From a checkpoint of a small mixture-of-experts model trained on Wikipedia: 208 SwiGLU neurons an expert, 3559 steps.
Below are experts of layer 8 (counted from 0) of a mixture-of-experts language model. Rows are named router (the router's row for the expert) and show model dimensions 0-191. Each number is 128 + 32 x the weight over its row's rms, rounded and kept within 0 to 255. Numbers have three digits each.
After each expert's rows: "mostly gets" lists some tokens that are sent to it at least half of the time; "comes before" lists some tokens at least twice as common just after its tokens as in all text. This comes from a sample of Wikipedia text that the model never trained on. Tokens count by the router's weight.

# expert 10
router:123167129135131117116157138045126143055136169124138156113076135145058137144152185099118132112156102095134116106135102115149140163121174108084099149182076195113088106148133178092051084151113127126092154115085119086184135112111108094103176128055139070118163141117107113123149111165132096116113140103082138157135133122144172151121115128162082164088060086136063099073127100140189112134114104141094152110165112090122141144141130193180134146153101120127122133119147085106104117100175112150181146081132133149184078194082204122206117098128110115092091142182125144100177181135135123099
mostly gets: "However", "psych", "comm", "that", "however", "inv"
comes before: ", ", ". ", "ing ", "ed ", "ed", "-"

# expert 11
router:118123112190118162122126174107118140169149107107080110077180114099142174107100126111160065107159133193140027184130153129085177139137119087147081118156181073166157146091128130067144137068213086155091118133123105146143136142159092137117116120114160100128124140111146141105154149132076161187124146080154120130133157109131138061118145135092092112168087158118169076157125133136141182171112146192181142190120147136176155190174085135063179106123112164123119127117117113133072135092117124115167132141107117142114128139078118196138100193108152148113186164170118126158124124101179170128
mostly gets: "200", "201", "202", "199", "198", "197"
comes before: "0", "2", "0 ", "1", "4", "3"

# expert 5
router:080062208073095137086206101103159112179116124105161120158133127118082118102116094114123156137111156065150086131150092122099091155118111058126096126098139084127095189117112118134100098076043106107052105179046150094135110115090144110115174126127177164133112096066106200091143072177118174091186169126099121110152129154106119115165115042120154150123120177130141149140114104135089123156140164152105175120129161133106129131137126176117110089118143046171142122123133094114133172082143168184146135152154128139147145123157112153110162116078114088152112131133158128151147090169122137117
mostly gets: "year ", "School ", "years ", "University ", "election ", "Association "
comes before: "of ", "in ", "and ", "to ", "for ", "by "

# expert 9
router:114147124071115060104091091074148146089097161135133120135066121125113110143166153149178130152133155105103157189126162177082159127075126120114133084146084100139089135118088100100105115133081104101142184059157180167186084179111169161130147147154149122169175153173201158154158122190138128103088169171159163146110077110142091138132123119094178140058126061104145113172090126156163065166132110097114134136124080092155113134171177052126141170173150162157179114195132115113118152107127131154137116155114128149123156111182136110151180157122132117108136119078165117129079182146099118113
mostly gets: "for ", "when ", "because ", "where ", "among ", "against "
comes before: "the ", "a ", "his ", "he ", "that ", "it "

# expert 0
router:171091124135170168101129124109143114174126114088140157084149139101155069173174095155179158117123118186136086087094132138151133064161153178100126177116149173090142064154099100117148137186148142130123142119107132096102117093131091079102079142149104149107190128131079153146142169088119129155116102140148059084091136088106128157102129164164088135146214157148100161126145144110137202118194164177078074155141142120160136063097170150094152177118092130141119137086119111161191104126143127118092124182159205158108078176093116081175134113146142159145195129082137123150102111093118142129
mostly gets: "U", "A", "O", "C", "I", "E"
comes before: ".", ") ", "; ", ". ", "|", "% "

# expert 1
router:147131129113158092170151134167141156068154123106113138096169137093196176182155110168178141130192093146102146102139128104110082139122145108100101144123133147096187078064113138172243078107077117107134114176137113105146078128150168116172139109122165132158108130162127105118071135165171128111115109064157138137072125154099145092105102166166101150127119106128103187111173151142125102108092125118146146151141153165094098096109152072136085157144121156145057097134121167189177113176193112110115133156121123091110174109109155102102138107178115124155137073180102177123188134158048133175
mostly gets: "== ", "Best ", "=== ", "Top ", "Nominated ", "\"; "
comes before: "| ", "- ", "= ", "The ", "==", "\""

# expert 8
router:103135163137099161177092115140130127193156175113107102159098174129107126182161132105100156132089144083153147127163116133150173096195122168128159098114119125151124183138118163155166168085088111116172098146121128110076146160152153173135097115150068131095111113108173178163090086196106102112168144193100150123199126112172118139137095074103205085115180127159173118129119097069085148122100086092120119140101097153140108178146103119114166106080143053078150098143152136142064129177094167096156114096125105071134162101164144130092073197149113131148132124084119153108124067166137126085
mostly gets: "John ", "Thomas ", "James ", "u ", "William ", "ina "
comes before: "(", "| ", "and ", "was ", "de ", "="

# expert 4
router:156103083171087155100148129120159121101173138136124104182119103128136140088114178109107127118086114144142154145100173130119132183133105175168122074095163204156071100111134096138119103186132163136102096189132145159111149148143110044127086157075074154117101131153118084096146108096184149120147093074153136158134103106124163145160168146143108119169092115093155155123102161122080159077154159114164104129115119144145146088134152118122068122214193164142131126189097195049169107158171118158136102180139160176083079110105146071168097104152138161143089133091089091155122156091099096158
mostly gets: "|", ")", ":", ";", ").", "="
comes before: "\n", "\n\n", ": ", "s ", ", ", ")"